python train.py --d_model=320 --n_experts=80 --experts_per_token=4 --router_score="softmax" --n_groups=8 --vocab_size=14953 --steps=15152 --dataset="wikipedia_en"
Below are experts of layer 4 (counted from 0) of a mixture-of-experts language model. Rows are named router (the router's row for the expert), gate (a neuron's input weights, with its number), up (a neuron's input weights, with its number) and show model dimensions 280-319. Each number is 128 + 24 x the weight over its row's rms, rounded and kept within 0 to 255. Numbers have three digits each.
Before each expert's rows: a language model's description of what the expert responds to. This comes from a sample of Wikipedia text that the model never trained on.

# expert 44
What it handles: Sports match words and contrast conjunctions in season recaps, such as away defeat, quarterfinal, while, until, except, four-year contract.
router:088096157149143139130132153173087162142148093123124160127116134153137136163177070162176138115115104158097096127114146091
gate0:133119108129141121157147127146129168140105101169138134152158109136145133119136139089142195135151119138098109169102075085
up0:122088125117142123137107144067124132128137124136134088164133117112138120093143122126106132119100076078151123140087107122
gate1:158136115166116135139134122165158150168099122112129127121124108093047104115119126135099173108166134140089128123126090133
up1:184118110109116093170141082121128118145103128146197126127141150121113118114147127105132150127072175108168123116132099122
gate2:093107129082130093122094135116120123120130132165149146152149159081130124140135102133129125133093152160137121097094118135
up2:115156121117101116096128177147146102123143161141111128155109159102140117172130112127159138109109111123151113121143133165
gate3:121129105137159104109102131128121143160106114154112163123088162124124132122108116141155134102162155112124129171128135144
up3:164112119075127119196107139193141181053100195106158129143121125130140117107106126079127113089133134149115132104123148139
gate4:166104098158127128130175163154138093120130119158114155092115083178105131146152130140158121182126143150091137091105156169
up4:101121127115122127108159145088140117158166085155147135104102140111110118112126117140131148095087185122104115118154146142
gate5:139109139083107131128158123155141182181112121160137161111114157143109139151097155142137139120126099122150154112129094128
up5:089115153157142139162161143137143095132156134098097155138123132143136097129147122090121138114154111143139103124111075180
gate6:142118128141137108125131148126161057132157110094144093182174135096158151128078115139110136128111151124108114147105070115
up6:102111152109138122138129104132115115133102124110161176146136133158129112133179131164106176142158107089141120151097099158
gate7:114077131124099145184140118107145098081136118120134102136148140130139156083106121125125136120144150116182130158149137105
up7:144124093152083147117133126131132153103131144141140130144156105134131152118120093135085127121143126117122167110124104109
gate8:157158113110116097094150143147143146132172090089193145167130146123127157115167144168141132131121163145126133091065161121
up8:098130126173128135126116122114118180164116171107164126141103076104144158138135163100150057124126117159127192123143131131
gate9:128148124138159121136092136123141151185097135086114141127163120125092117139134119147127133142100107151136152131146167116
up9:119141133141145095106154120117147115108129135147116125152115169143153119142178120129068169104079156139159143149108155145
gate10:162128122090198113144134104154143122046114145096108110120125097124136120119093160139159129165163118137128121137150113163
up10:151086149168129170133151110106133132116128141106107131145079144127133115090129100086090130098162111143149111156146152154
gate11:143090081124112089144090157159150110068109121163144147137106156122095108136098097136096160139116140142143130112148123126
up11:123111100125110104106146117133135130128067102113136117126107120134106093146121114134150165080150117161151092142104100129
gate12:119122161123081154101129173146100132146142174141131075132142118121157145138143126094111125089120101207128097159110151125
up12:172069125122138131116106150145180125147113091124141078118107113152137129085089147135081135146139118127129093183162112095
gate13:105148122104154140123116128157151107147091115117157106132136081148125163107171119114128121105122170146123111136163118135
up13:119122099159184142123151111143115161115116099115076089144112111100120131091095116120130108126153152140113099121109090113
gate14:111137154124137142116105155139160147081154118128104138143140114127099128149130126159117147146169125099158114101132057164
up14:106104186077095135105132133092133102153164146089123122117125118094160128162093166126142111128151131150151102099119125166
gate15:154116078196109099122139168119144109129124120142162131139129146140104141157132150129139137114126145114108129108137099183
up15:121126091140161149170111135117090088098103068125115149092152152122177094107131133147127083112126088130134120126126081167
gate16:106131127125121177115123142105115134130138120138129136086107095166148106187147137149129159130118120110135132142138107144
up16:097132152131162098155134154160166124112135178104108088107177113146109067126139159154136113101159135114111128090147129133
gate17:120091176133106122123125146177131131163153110143124116141141089097134125125134113166083117117147086147157177100130153041
up17:133142107105156140105122133133155142101171140100105130130145105081124113150082130135152131169120128120140106117121134128
gate18:105129091107122151108138132158121145103101113127105107126122090146122145133132156115132144131146136121124123130116161148
up18:107112125096124132161145087114103092084125119156134118159171136118147136124154141146179133177121147140134166107139101115
gate19:139121203142144135167105109119144145152121135138144099180136168113172143135151145167152121069112122095097130076127121168
up19:150131079104152086153158109150119156094119117131139136168124134108143125160156131156103142172088121124156150139132156151
gate20:147157148136142131168119110139119139171158141153118130125128138155116140168143140119175143135159133178137165126149114079
up20:117104117193147148108163173122157116111096152160148117101173144158140093118102121141123145124147082147086144119181130146
gate21:112131152149142084084083160139144105090103139133133081089104145162129115140120125163128104145140164117143115135164125171
up21:158113110099133105076121171108072088121124133080128137129116137110115115094171158105150140166114120130132083154112099130
gate22:116137152133112066127145141131121169109117094104133112120100110125144147125110130127151137148148120149142103069160138117
up22:171089148159152073168116168167120152110129116113161127112132144158090125133116125137133141129137124129129142133107118117
gate23:142137136108115122087120107101126137089114108104122149127118120137120148120158123097134102141127113140118093091152110151
up23:158135101133146106082085121121115153107072095153100159108123065089104157130152138143101151144138095137123159108145139123
gate24:132110162086153133133084114132097150084128100112108118159131145132116123081143140128169122096135108130123118151107179141
up24:102172129135118119091143164122153116127140143141128159145128159169119164171133112143150142129160158142137121121158145112
gate25:101091123108103137106164142134096087140112118149138136108140091108153107112125146184144126104086125162162114129161150124
up25:155111164143140152149109140105154094135137147100122072114073139123147120102137089127143097127178125120119123141127116089
gate26:091137104134123090129102189154129138140108117131097127158125120146143139112124112163102128117115127144155155139131121149
up26:107130146117147093126122117124103125164116153102087130106101120102159109113132142132130165086089103152191119167125145118
gate27:138089110083166107128141113098127144142091141105112102144106144142100131121120174131101148148142142111162159117124132120
up27:160151138157122161138173137139158126135116101128140125150128119094151064086126127102112080141123132141164108139127135146
gate28:152135110164140135105132158072123105155132122113110148167169109084168115156115097116131133137122129176131091151107091128
up28:123103143121125122181166145126111118119129148137147132120138141149127104161119070151182097138120152145130103095150115101
gate29:134114107157130087114133157120130119107134126113129150097114129108091144130160123092129157121144123168133148085100102122
up29:153141132117129121131112161104122127095146129071142132110127135118141128140131154149137117129105114146116139120156163059
gate30:151137084151135129126096144159084157158126096147167149166169147119163121162091105159143139104116102131161124103154090139
up30:162112133115102116125122106140144166080114124140114132127153141113107176135138160060133132114134124144076108124106151112
gate31:119115128127162116139169118134160165104119100112124158116157133129121120114114105157139170163149098068101111128142131074
up31:117110137120133118128113146181086134131146131063156084109154153138115123096125107107106157115096123121130128117130170139
gate32:153135126111114085128128180144127113116193098107148127185113134165115149130081132197132133114098152148162143108161117109
up32:115088143137158126119149123136109135108122103134143203091132150113090109126142143153130130132164113119133126137127151121
gate33:132170093106128079133096168119146152142147119139139160068183097130132101147114110091125088134142135100147146106105130101
up33:097144149120135147136162098135124128085109111158132153139118149125152172130119119152144127135117180113106090114143137129
gate34:148106196100182133083136151058130129131133146123121098104131133143167163090078069116139144132150104138132116111149105157
up34:145109133194116130103143146145112154126108108096121091143124169140139111125155115095140110168161120130110099100142147116
gate35:134118147142093095095139126149143125123143106112164115101140137100102167126141152116156150122110141138124127136164133153
up35:157075120101101158101137141167093131098152150106103116094149151113096126120156119119125146096116132117123158098076131155
gate36:075087174150158121116116101181075141134141125132118136124142103148110200169128166114154130134144153134155146105112119084
up36:128115149120165138059123175167144108114138130123143141131095112172125153164158108097099120112174095124088131123125127133
gate37:164135109139109120135162150122139138106163121103091142083144113140094107117163141136125112102155103126117074090127149135
up37:154104116149125138130129099148133116113124146121172139164117135137119117126111089135135117112128148135155155149138132131
gate38:109114095143153162125122144106172143141143110115100135187127118110134114131136148158127117133104165139166152144157150175
up38:104120091107120113128156139124115124110144139097116142123149124147117109107122112141155099169111123112123117085142123146
gate39:119123141135151199135144092130092161142100138149143104147137156095122090160147114127109182136187166142154141114142181150
up39:076130103073179126088126148120123132119157124078117105132127081112118144127123129136079130125088127137134119108140080098
gate40:176148109104109141125101106162139098138133092084130145137145151131151092123095160117154140113124133119112137130178154098
up40:126150127129110157163140103169133117087117107098118138119119094103141154122153127132118109117161139131155111115136147138
gate41:108105142114100147121135153150117084155154134104108131119113137108109096122129166114133133135114130124132155169108107157
up41:118143127146120130129107142111141131108132139139132086121095106132101114125133146113144187116079140102086183163137131108
gate42:132101157125130136160124124113110158110143136114130152108140140146128151130140085085144119094176145145159092142113097150
up42:101165137137119106154137146129133069106091114116151153144103120126127137189100104152174114121115141148148116124160151105
gate43:156138103129173137130101145145137133121163134171124173115124132116092132119116115091102186105181093098092108105114146145
up43:112138109154098108112103144134085108142106122140131098130164147158106118155151167128129096132101149109158120153153143118
gate44:132105136147113127111111120171117110095168175140112127127159119146114139103098095138090162156113101093118160122085158144
up44:124092104110141123129129127163164148122126134125146097091123066097135170067129141160134143137137053144146130127133143107
gate45:143153135136137147159128130118119106126124148191121135100141147131117105165124100119130134144100124158154173114106163127
up45:126080154140105111097152169132124130171114160134109113101119104107099135137120131140107131130096151131125122155160092103
gate46:157123166194152127139142124140144110125101123106097139123134111128158109145084158143135088159107112141101143143154156151
up46:153106103151135162113121130155160152112108153132145161133117126125087134123137133161142125049144152128108121145102064132
gate47:157121138123149165139149142150160190124118135097108120165137139153160102125090133143100164135148126078120133113133137168
up47:097147142119145138160116112111134120117163115148157116120154149112114135101132109092144127130117147149099102124139159114
gate48:107097154120096084163140120132110121153159093119137159112155147097117115127118164113182100125157144096138106137134130105
up48:129098131135135168148112154140178145122126117138111141130170117153102129130115088105149128120158124091144116127137151138
gate49:119115161139110194148134135138092135121156115081128137092137117102089133138109083136145152124116137138149096096157101120
up49:178105102133123165130086140120107139108131153107126177115157103114143078087151098103099134146107129142138148156106122131
gate50:108094127126113130111126116148124133101154142094142124125125092102094126152158129141128135120142114115148126172136178153
up50:129125103161160091132109117152105150152093129150147160129159136110108124119124094123088146116106101133061119140145168159
gate51:150140114090151108126159094155124173081165138166150149096104096157138144128127133173120139119131101142105149128119082170
up51:118129092144162129118158097127138152107138121126128110121149147162128142164159123118134148131098113149119122108154146152
gate52:107133150159126110161137116121155081137099115093124112094117107108152128134124158141152122145114136126108140096114158168
up52:134110148172166132111112119092092106096131112113139150153142139126123096117154082113102132159149107115118099179163150072
gate53:090144124181114115096168166129108127175166110139096143140118124115145130123136175147160142120131132174138135105157140148
up53:097092159158097112123150159109083128123128099155116143151141149161163091134128130145101123090100107089128089143157162146
gate54:147130163147146147095160148124149077162112122151159102093153124103117115158086102113157120130150118101141137152129166094
up54:126150123097098125140150120120165095142148096121174102149111138130091105169145148081141101080123127168132114145083100085
gate55:110118128181106142109130158167109110140098133126172122146111099124119142102161108137121111122113154132126151148138115176
up55:071125104138088130146089119118194129134106087101101130128121131116155124102127130137112122130163120108156115090117123134
gate56:122130176161153119118138148105123129178120109099094139101138185125156146141096115103138159124160196139121106149168157110
up56:172161090145147121121101110097100088147109141129185071100174119171157126111075148108121114127121151172108138100119140124
gate57:130118131149130125142112168149077127114170121120165097156143124132161126155139136103144106145132121156147136126162144127
up57:115154153122153079161118088103143139144144132163126101125099137132130102121117159149104121133098137142117148111130109134
gate58:093127124122174108133143093129139132109133147168116173172128146160148126123131155173123147099137153162138096125117135068
up58:121128144105094129159186123127156135115130094139156105105118095087118109171100154116145085125136151137130133085129159144
gate59:130146112143115140144180101169153131100113155128111151144148156143150173093112110131127084139115107113156104072102139099
up59:142111104148172112164134149130122168153114136128113097108118151100109153143144140111135084128087120146100147145134087104
gate60:109122154113138139110145102152149110158124106134150121126102129098140193130096105164144143183139123152101145166143156140
up60:110116109147136138169155134108186149155158131118105139083107137153152137121128117119117131116126117127089120104133124149
gate61:140138190119122128094099107149141117171139124116165189136091171140110125161135110146135183086101123171116119159155137141
up61:115124126141146156128115119144120123128101097143113150129117122126106156104097136104164138094104132085093129127115127120
gate62:119115143075187095117155157142164159147114111119109134142150119133122182138125112155082104127170121121104157125128137129
up62:097170123088097122098095147128135137086116101140150122122147185127158110107144114146140114103171111105115095112091133119
gate63:137112134136108080120118166150144152141137170122121150125132108152102106109129141147104092127137124121110138114081139106
up63:138114086141174120112166130117107191154096119125095132103115080129099144092136190141149178099123124151129176127149114106
gate64:110103141113104125135142127123125136147113089163112149124124135114138123115134134110162154135135142145133058144150145122
up64:122113096139132119091146107111134154136097160116141101106152111109115132155161179130118152130150129123114131108145091122
gate65:155125111101132112146165142185159117128146129080139109100082123143158125118145145152125160106134094134134113115165165107
up65:155156105112096102142118119120138107119112126123128125118162099108135210127136122082080097141110096162159148122186130089
gate66:143105104125166138113097120188115135130109115121159135151121141149110089128125118193127106161112114111139104126144138118
up66:106168123150118148111145131117120161128109133094165164157121145138160117127151148142097123188151145130131132143153096125
gate67:115089096170112108146134172171114132109179150140143124132124167100157097095097094145146107113149159157163128155095142156
up67:120165079090154142115113092139111126095188097141158113096139104119115115133117175129167124126115095114135128122111135120
gate68:123109126141136151146135143160143136136112145161106180132131153152118115158076143108112101142102136118104142088163084122
up68:158108127140113123143168111137080113078123153147118139160108131141159151127111156115145159170164106131122112127149101142
gate69:120148171096157159142156104152175112153118119080108161104130170158143115149145161154099130102113137143131094102146131138
up69:104098117156124149144118153119128164092122104153150112127156109123112147114086134172145138100124114144111174189138137158
gate70:143150117141142087112139150156122155117100147185073124139120132117104108129124163103170087170131115122131136128149161121
up70:185072134131133138082138127127109147092118091115102150150134129152145116129148152117108125149127081147107112146139102119
gate71:147135117150107139156126094190103139142135101119134166119146145102133133124131114109144160162127115123168141151156144102
up71:085118094132141124123093160118126116091144183131097149157122105154089132093140125108150124091123106125136123121192132113
gate72:106115136113083095142123121135151098112167136084138126153096144129112116118146096110140086118118158134096093108134136147
up72:121122103122158131124118149135155121097173130124100109180100129114134120124140143115156131119134130146139149124132057121
gate73:131100135147152064110158152072138129094141128175086161098144168132143168143129128134158129176140124092123171133117138098
up73:055114124127162113157116096125160114122105116064122127158139147141137109134102107114166170112165114143097153147109137092
gate74:119137112115144123146159113103124131120097092154119124099100132073119131144112103129114143130139126144149144134179123153
up74:126133157166119131177167138144139131140096113152103145141137158136102148129156150159130154112147093156127109177167117124
gate75:090123186138136126118152117145120126146184101083115129107180108152060127134095112117133136146096109185176122142166103194
up75:158083122122118121095101164155086139141129149140133142111143085153145138157115114159117132149129143101112138119077128129
gate76:131124165185125064142159113150137151100129127117133139148119143161117128111117119127136117141102158142141154099129112166
up76:124108169144115143137095166132123124128137094055126144094130144138132130136074146135113185104140140118109120112142132114
gate77:093131122127095094150105144126124101123121141155157115140114096099140141143133133205153120135119141136152124163120143104
up77:136136134147093143097122174101113123136115145162126156130173124140122151103097125114140099108146129104110123120135144157
gate78:170103164142108102133153114091150112102146106124125103126122103130099106153092138122133100130136129118112123135157140154
up78:146133105156157158140147102111141120093128128162153144148163122161145142110144108145095106097069090112102150149133106130
gate79:105147116175170160136114163177142155139161114145120123166139149163150084125125115139078152112161154119162172146129127110
up79:139113110143137166101123119113115108137090153153105119163159123122163098113129104104090097136135124116165154158141089132
gate80:080154140164090153132141156137125205111102133131153125132171102141137069119162149094145138130108103118121116115140136101
up80:087172112152157084122123123132139127114141159113139103077119099128107104164117106080126117138127144116095124101118135128
gate81:147105147167162144178115099098155159135145146131103151096091162129099137108114103116173098133112106099100091083118082127
up81:162092065126146105119126098128125158148099155097089107083093122108115128134117157127104145085156072127093119163148102109
gate82:133116150135128157120157139116131195132134120121147142138115106089117161139142166106173096107131152146130103105085123143
up82:140137141124126108171168099177122129136146109100127147130171089115140148150102129173139109134140115115138133139113100157
gate83:116067092122087093130109144135162111160113116102121115147091170145079152125120147110133118111137076181126107085140154112
up83:112147100079159118109164101182168129156130113118104136074061139140104130113131164126141098106157118124095128140116130141
gate84:102145147102146145147144134120153144114134167128125120109113108064149145138159142125086128045122106137136174142155122143
up84:108108155136152161134102130129114100115138134124096103105122172149155149151142148134111107121157139143144142148123177130
gate85:152155164139087137106134114138144141114135132119156127107114106140088110130103138107127145100172140104114119105130154122
up85:116134102122116126138109074117154116162141089145143130153151132124130125137135152101101114110107088171093099125145159141
gate86:128087122158178102136142111112114129093145127141110113106123086125159144097171191111120109129101067151107161122150130182
up86:144109136113155135108125167123100076119104163154141100134104152094131130145116141143121131081105152113123091103111120045
gate87:125124110129146099111103122129110174118104148083124086115139131131138148105178139120154098145142145117075171089123098119
up87:123152185197069156145123096091138128088094111144126134119141103161160121176127085155139126107085116069158118150162148119
gate88:178166147142110125096084084130156130119156117097145122153145123116097088173151111123169117149110142160126093130127174179
up88:140151125139154116111132117116120135149134128134128083147147130161113101142153098128115115083103130150123134171113171111
gate89:137084103130120112109140167156147096147141156137161109088115099132138141136131148111183115151109106110166151097117141112
up89:068125127135076150117148075085110142154118092179141127170090121111080130124146127155080121109127146138120114143127154107
gate90:141128130159147092137136176162126124108162109140084112116100138168121120162088127087119168128150108136125083165150117181
up90:105101115129135082148145146166130111128169211084126130137113116130089136103117136157131150139094152119111098121138110147
gate91:111140101143119111094138104128115150135112128103154092089125153154131186120174110181118128129132128114105133113184211110
up91:160157128127092120128126121113144119148170140125104110150122106151144105118135081150111117151115149147160165127137160098
gate92:158135104148132127097129138127118132125102155097120120141144168098139154104098137168142120139150135088133151130132120153
up92:100168137137111121109139149116115140153154133160165113116099107098148093161129148145090154093122111159146123112127166110
gate93:104105127142123156157122113149146119133136070108163144141085143107116157120120116112154130095135175170152103109112137103
up93:100112129127096134110136094127177106168151109097143142132134109132104117138126126140134169121140143159090143147103101133
gate94:138108145101167149126109118151129113142101120131145115136147145132130149143132148136124146146148162112118119138139161140
up94:118140101117178150136145135152127137114096099101124162127121077149130121099119127149089113090145127091125101109117086129
gate95:140152149139165086129109142174133168069125154123167110131124118111107124155139136115110127124203142120102136153159097129
up95:118142110140133135141166139111138125095123099142161168152155125152165140113093130118122134134139129126150100060056095117
gate96:113154117127105120099158157118162107124096152108154123122124121096146128138144195184178122116119110167120097110121174122
up96:124137136103141128147161116137163116155078120137177154143146091123113148106141107085122150119160101174147160143136112144
gate97:077153187160129144114147165129155104138137157086077118098120153099130095130110109181163118112118167160185126131142156131
up97:112128088080139136134133077130093128087142147129128148113150143155096121149109115093141113119118141144117121135127145126
gate98:148124126130158115126134134122113151108113100093108145139142135100141126137142148148076138132114129103113098141158118134
up98:148085127115147111117155116074133106146108133142107129131110130103141123103105133110154149126160148167126142087139125135
gate99:111159141137128147123125128166160173112106084130132072182134157120136128151143125137153102160104124140119151109106130105
up99:101109124109130129146163102142133139130095095140145125146114136120114113106135147118118145106136155125126170106125112104
gate100:126104119110154086107115125067130153093124131127098125144121124100078177112132115108193126140133140117086102134138092100
up100:136097148115101128118145131147137085145099103119137158100123115163164120190109167177132141136144127161127122136120170130
gate101:123107143156145154110124131137165133157115108127105136132132139101139103149125126118144119155129137126149115160126167137
up101:168120166121130133167101147115125112182118122117084091107106119140170125124110122106108133145133148114145100162143174115
gate102:113144158162111137145122128172140157119124125126132134088099121148145160168161110098134105133139174123109107132122151152
up102:127158145106100156139158112095057135124128126108113153147087158127148146117142105129125107141138131165102122117133155136
gate103:077127107128110121150150131137135133119113095117077138131122132118118125149112124141142098129129117164117156120099117107
up103:132107110089117145136129078137137145116129135169118147104107141087085099121179118062090113121124096126132110137144111117
gate104:166123137129073132138054083092106134151150143113103123174164110115144196122125110154086113130134128151143120116143110130
up104:149084151123148111134120087124119124150121136151163133083145151146166122116139170123178134107131088106109136129133123157
gate105:148131147135155154123106146105107116174093137141097117097176094102172110148119090131121155162102196139154137111140130089
up105:159102118124142141126081118132139111122140166119107125095145121093152149132151143131077123109134139127123127154096143116
gate106:082183151117115140088100119161138146058169140128115108140158120141103129155151163138083143116144108137140145108136139137
up106:088115124110137047108169128162130202161093131081116089093125108152129125150142155132105110143172085134089139129126126148
gate107:096098132149110142114144140090150105134110077101121112148136142104143099123179168118140111123131088144118132167082131141
up107:142117135140185128137137164146134120096134115113124148106115086127131110165111144182100143159143116133090137098137105121
gate108:112120162115110122128123148124151141123085159117110096101162111122086119170165115141161110103085144102111131111151130161
up108:127140121117087146112125095097151128144090099166123145151138123125080118146086123139134133078151151129109128094130140121
gate109:117174145128072094110160099114145142142154150110116141144095128151106143147084101107148128139091148114097143142114095149
up109:141086098142159112117151106130129159141129124088098113113127172186090129140100150099120143126124112123136105108148145165
gate110:150141135136064136101108182154127139146136142070141120114153147099150130089149120139141145137189095149165150104107155133
up110:126157129094141137152117118151139082133115104115126130153165090120122104168172105129082163110129125169118097103125089099
gate111:128146118138114105148119105075120121129154120111115123075119149110105129139137154135145113097124155175155139090128203149
up111:121172144130134133117133148111111090106078136107119096150155167143072111124099128145163085127058126101121119134157132102
gate112:118121113086114093142109129122115113111153153163131147134147118171099131119168129168101167093121156131093184144159116137
up112:070153098101113120140142119121126165167127130135158128064115135142153130085146098094092152115106135147140145136127112145
gate113:108150102125142132112088150128096131128148140108180121160137075105111107159114110107157156133147149159139149101133128137
up113:148176132140142142111127127120118105112087159159111153154154155121177151143138135109099112116167122151110116119126150122
gate114:148119129099088087108172144165126141164166175144143139121155133164191142126154165117133135136113142173074116112133106136
up114:150120144114126118110129147115122113129109136084152120108167142134122153122126115153110126137130123116114142130130125114
gate115:146108138115116137170154148139161153160114139097068133151096127176159106117136140134096103124102137121174143083063143136
up115:147157140152121105148138109131079113115094140164165130148154150143124118106124170104104136133140077169118096179116125103
gate116:146137110161151115100141070111133113101115115121133140180100092112146127129105191149131144125129124114148100160116100077
up116:087123114119125126148126132106124141166132134149116104152138182137109115173171113112159141109118147160128097103156130154
gate117:107178119114108137134121117135150108105140084116128140152098069127107126088162142187151112165131137074113133109157113105
up117:152126139130098137109145114092131119156158149151149128129105143090211151086161123132114117094108119135091108105122179148
gate118:156088077099151157129127156134105119123150124121124131088133106142118125147122111077133166157197105084130142139135104160
up118:103157165103119125094125137163158124091142109126119110162128142119124162141112150164112140124134125153184102157161123158
gate119:149099116101100105088142131112149119136138135153095105094085106132130132129220096121145123132121106148126149153148148140
up119:124126128117116132108113159132165125130143121127157101103113138134148083104134120116117110132151137145159161103140161123
gate120:165137096096124146157139122198090111140150138129149190131134120140102128127139125084098100110122131137105093158099126165
up120:139095143138178135104145138114149131172115149139116151140134113158086061094166102083118097099131079140113125164123058140
gate121:167135136128092102130174140162117114113120109115111137123152119123099112134097137134150094122153120168161168086152124102
up121:136149132105106151126121123091096153101111116108161157114126150118150105134148140094108122098135149131156122134164154082
gate122:125102115091122091138156147137104184116164137152166100127153119168133117148143149098107149117102095147123125172143137144
up122:133126160119144106125115157153141111129151142129128119139155113123118123141123140133124155081149157156151183107151120124
gate123:145126142080129113123125136133126096081144136147092153128126154148141121181109124114115126111169061120133113150152128140
up123:105072135164127107131187114177129144171121135109118123125165111103140113126158141156160106121103102122127150124144126156
gate124:140144154172140128182156145102139139139142130108122142140146141107158159106127083115147146155160132079156128146116115125
up124:129142124116125131147118181139112127117111143157131115130143120147126126064096113125137111106110190146161127142108129150
gate125:075117092102143116144116130158145105127148146084114054179108107116145099163142157140179156163099145119123166154135123156
up125:149133121158091154124124091128099144101136117120146167132111122106138151186152112168179104137144149134127110136129139111
gate126:147130131125095153164136076081138106120148149100109123131116114138146114122121098109168118126096131136092115123136114140
up126:092117147136122139120112156154127154139165151117139112099140142117137122161149135154122144110142116147108122159104127150
gate127:148123068142132150143140120159178169151093107162125134152117129140099099110107146146155097161149090154107110065112120125
up127:127151158103105098105121100114124098152110113150117133144136152143165087143109131125194131111150091101171140102085123134
gate128:113112146103145160157136141158145124129136106098139104120089100130114148161147137153151161091103172107093131138138122086
up128:091188082142122117115181136120099138143082108105127127159101103130115114133105146117094084095139128133121112169143106136
gate129:145116109147143153105087126134130123116150111143128143161159091129135138095135138135122113114097115089115166118093090173
up129:144170131171097146102121139180152095133165141136077135085153153150129141125143163114137122147149142170108120138159151126
gate130:127105137124105129150145094140120060105117101089103112118149132141119105148110121134156108136130118123159157157133183127
up130:141149191112113141108148132132144081109110143108134139098130096163095084098161164143141141139102117112164113149109170177
gate131:165098097122104101162168115133120110123117104122133135137100156084162097119120113108123143140144137142119108170142116176
up131:132192098097128121105173100123105182138125152116112153146122124106111140134122153153109133167159100064144138129106091165
gate132:138107112145124104134175129118126116103115113128152130157155139144117150114135133130123134146126119139088098129140123148
up132:118103135099165138149154159110138138147128148145110155130099120127146122089156113102147173123106100097087170139109115099
gate133:121202151144103134158099120102112131140092109120142111078147105133120176133121119165095111118131155111146103136113133133
up133:160120110099115143157083123124112139126131122139130156156160131113158120115150135102136130187103083143094146137168125138
gate134:154130168147088083154112143142123140133142086134122136139106110111077117148115138123168161144136094103147147125126124144
up134:128123142161106124123126129132123123093107102109128126140117222117100125166088126150120101110077126119112126127116149113
gate135:121139139182154115116146171131122070135161134123119143084114141118159139098103090082107104117105145152167157137106156127
up135:135117110080140140152106118156121114090140132162143150156111119149164131141093138130115123112100156112154185134179116122
gate136:155123115100141158120109100108142141159134141103136165143137111103144120129110108142172156140134147110129147140146083106
up136:115131170122084126146119150155137146158138144146110136141109118092115130064131146133162139162163128108134105133124155117
gate137:142144111147155150156166185091105120137078139157117103169086120109147118093140088111084178141107144096174126151113123138
up137:169120128124117147134107107162133113128136122128116104090118119193170122152121145142111071122126142159111143141199100134
gate138:179141125118106144139141144117127144134133120131128115147122147136154167148143161130144154142125098120107131182131096151
up138:135148095094130126157159127155187096123159117112103115136146076121155142125146098148114135124157162130133166101129152113
gate139:150125150139157107116138085168156141141158099156150107124143105133109114130139112145122143094176146123184115089164140127
up139:140142154111113165091104099126130110105147105160171139171120095116124113066126110127134155205111095110109128127128120131
gate140:111192129131111137159169125166138147119130152141114125108151143136140098134111137132141146121150144171164124123126163110
up140:112113146152087118148155129126156138161097132120106134106157122137158118125133106105103108093100184131114130098138132141
gate141:114101144118092140091116098126099142110121166106132090099118133173127169079175074133150128093130145180105177091108170135
up141:108171132141148119174118125127125103149123139160172129095120149114132107138162164085174158104112162136141144108116122100
gate142:100112166140117108160111126155116180114167141131106082126128098165092104180157144114114112146142150130147142125120122141
up142:141134109135120111120127124105121159101127117134102095102119128102157142116130132113142138123146135121137168159110125100
gate143:096134071152121089094125096158114178110110145108136142101150129138118122136122101125123179162142189153205109130154099131
up143:093114115118086114133135179158132128113150096114115125145134131106130149151107178132166107118120146108086083115144101069
gate144:123117120143155096144134129133102151144138111131131130153143155148126168118126114146141145170120151121133116100127138131
up144:154149117142123135075129137096138184129138122134134106107126120106105114122099116103104130137133126136159164116120147131
gate145:139104146101116165181123160141124174134151124172147121135168118127147129119058092123109129128140111115094105167135120153
up145:099109156085109126108102100126070090149159122144128165171127113138142158140123107175124128144173136151151139151126153121
gate146:109148147118145124145091114099138106156123087132086119108146153135102175092130153124106126141114118137107122155143122176
up146:169130104086124135106107147174132081108137110127131121152132113127114136142107168181094110135112101150150100150149151121
gate147:085126135099127178114132102101117120109120159139134109138171140136126142124145129191162072135117115119090085134132171139
up147:152107139081124141155139122115150126114119131108149127137117133122099100135158146106121112099118152080106117130124125075
gate148:151173160153166153116139073103131104118153164148110106152092136124152121121146098138096155157102145112109081156116131168
up148:143101111129114100083139112134132121141122148108154126129147144148091119136094109110129086168093134127098150102140109126
gate149:132118154133135106154149137143125105098149170139076120150154159145135105136117115127133129118169135154116118117138123142
up149:167125119134092162146151149130136124145115095136124117107103127128150136128120121148144105128167168080077128124131099127
gate150:105124136123128082108144131148138143152130126129159098130125096156098107127128106149127166133131122136168122112124109088
up150:152180126151117155149172160114106132142103140129099147117112100121149117139117118150173095177124142165139135131183135114
gate151:129118119156133142078122103157153144114095124085138120103115098158112135144167153118116119107124105163130144162117139134
up151:118150189140162110098158098116159078150098115138107095135147143114128131120134096145133077104127164149179085154082136138
gate152:134140148111134110195152162136131191122166122112131143147141136169162167130104092180139124112107114089151117132142077127
up152:110140131136119091129142136148171146132143135098111095114113108111158124105156128119108129156142127132128105128132189140
gate153:058095128143144098116124145112153126098167165113105119140119145104124135118155129136137149111163113150097104111149144127
up153:141159110143121137106126172179098123130106142105128106142140146154122088156158126129155142141169134100119175119101124136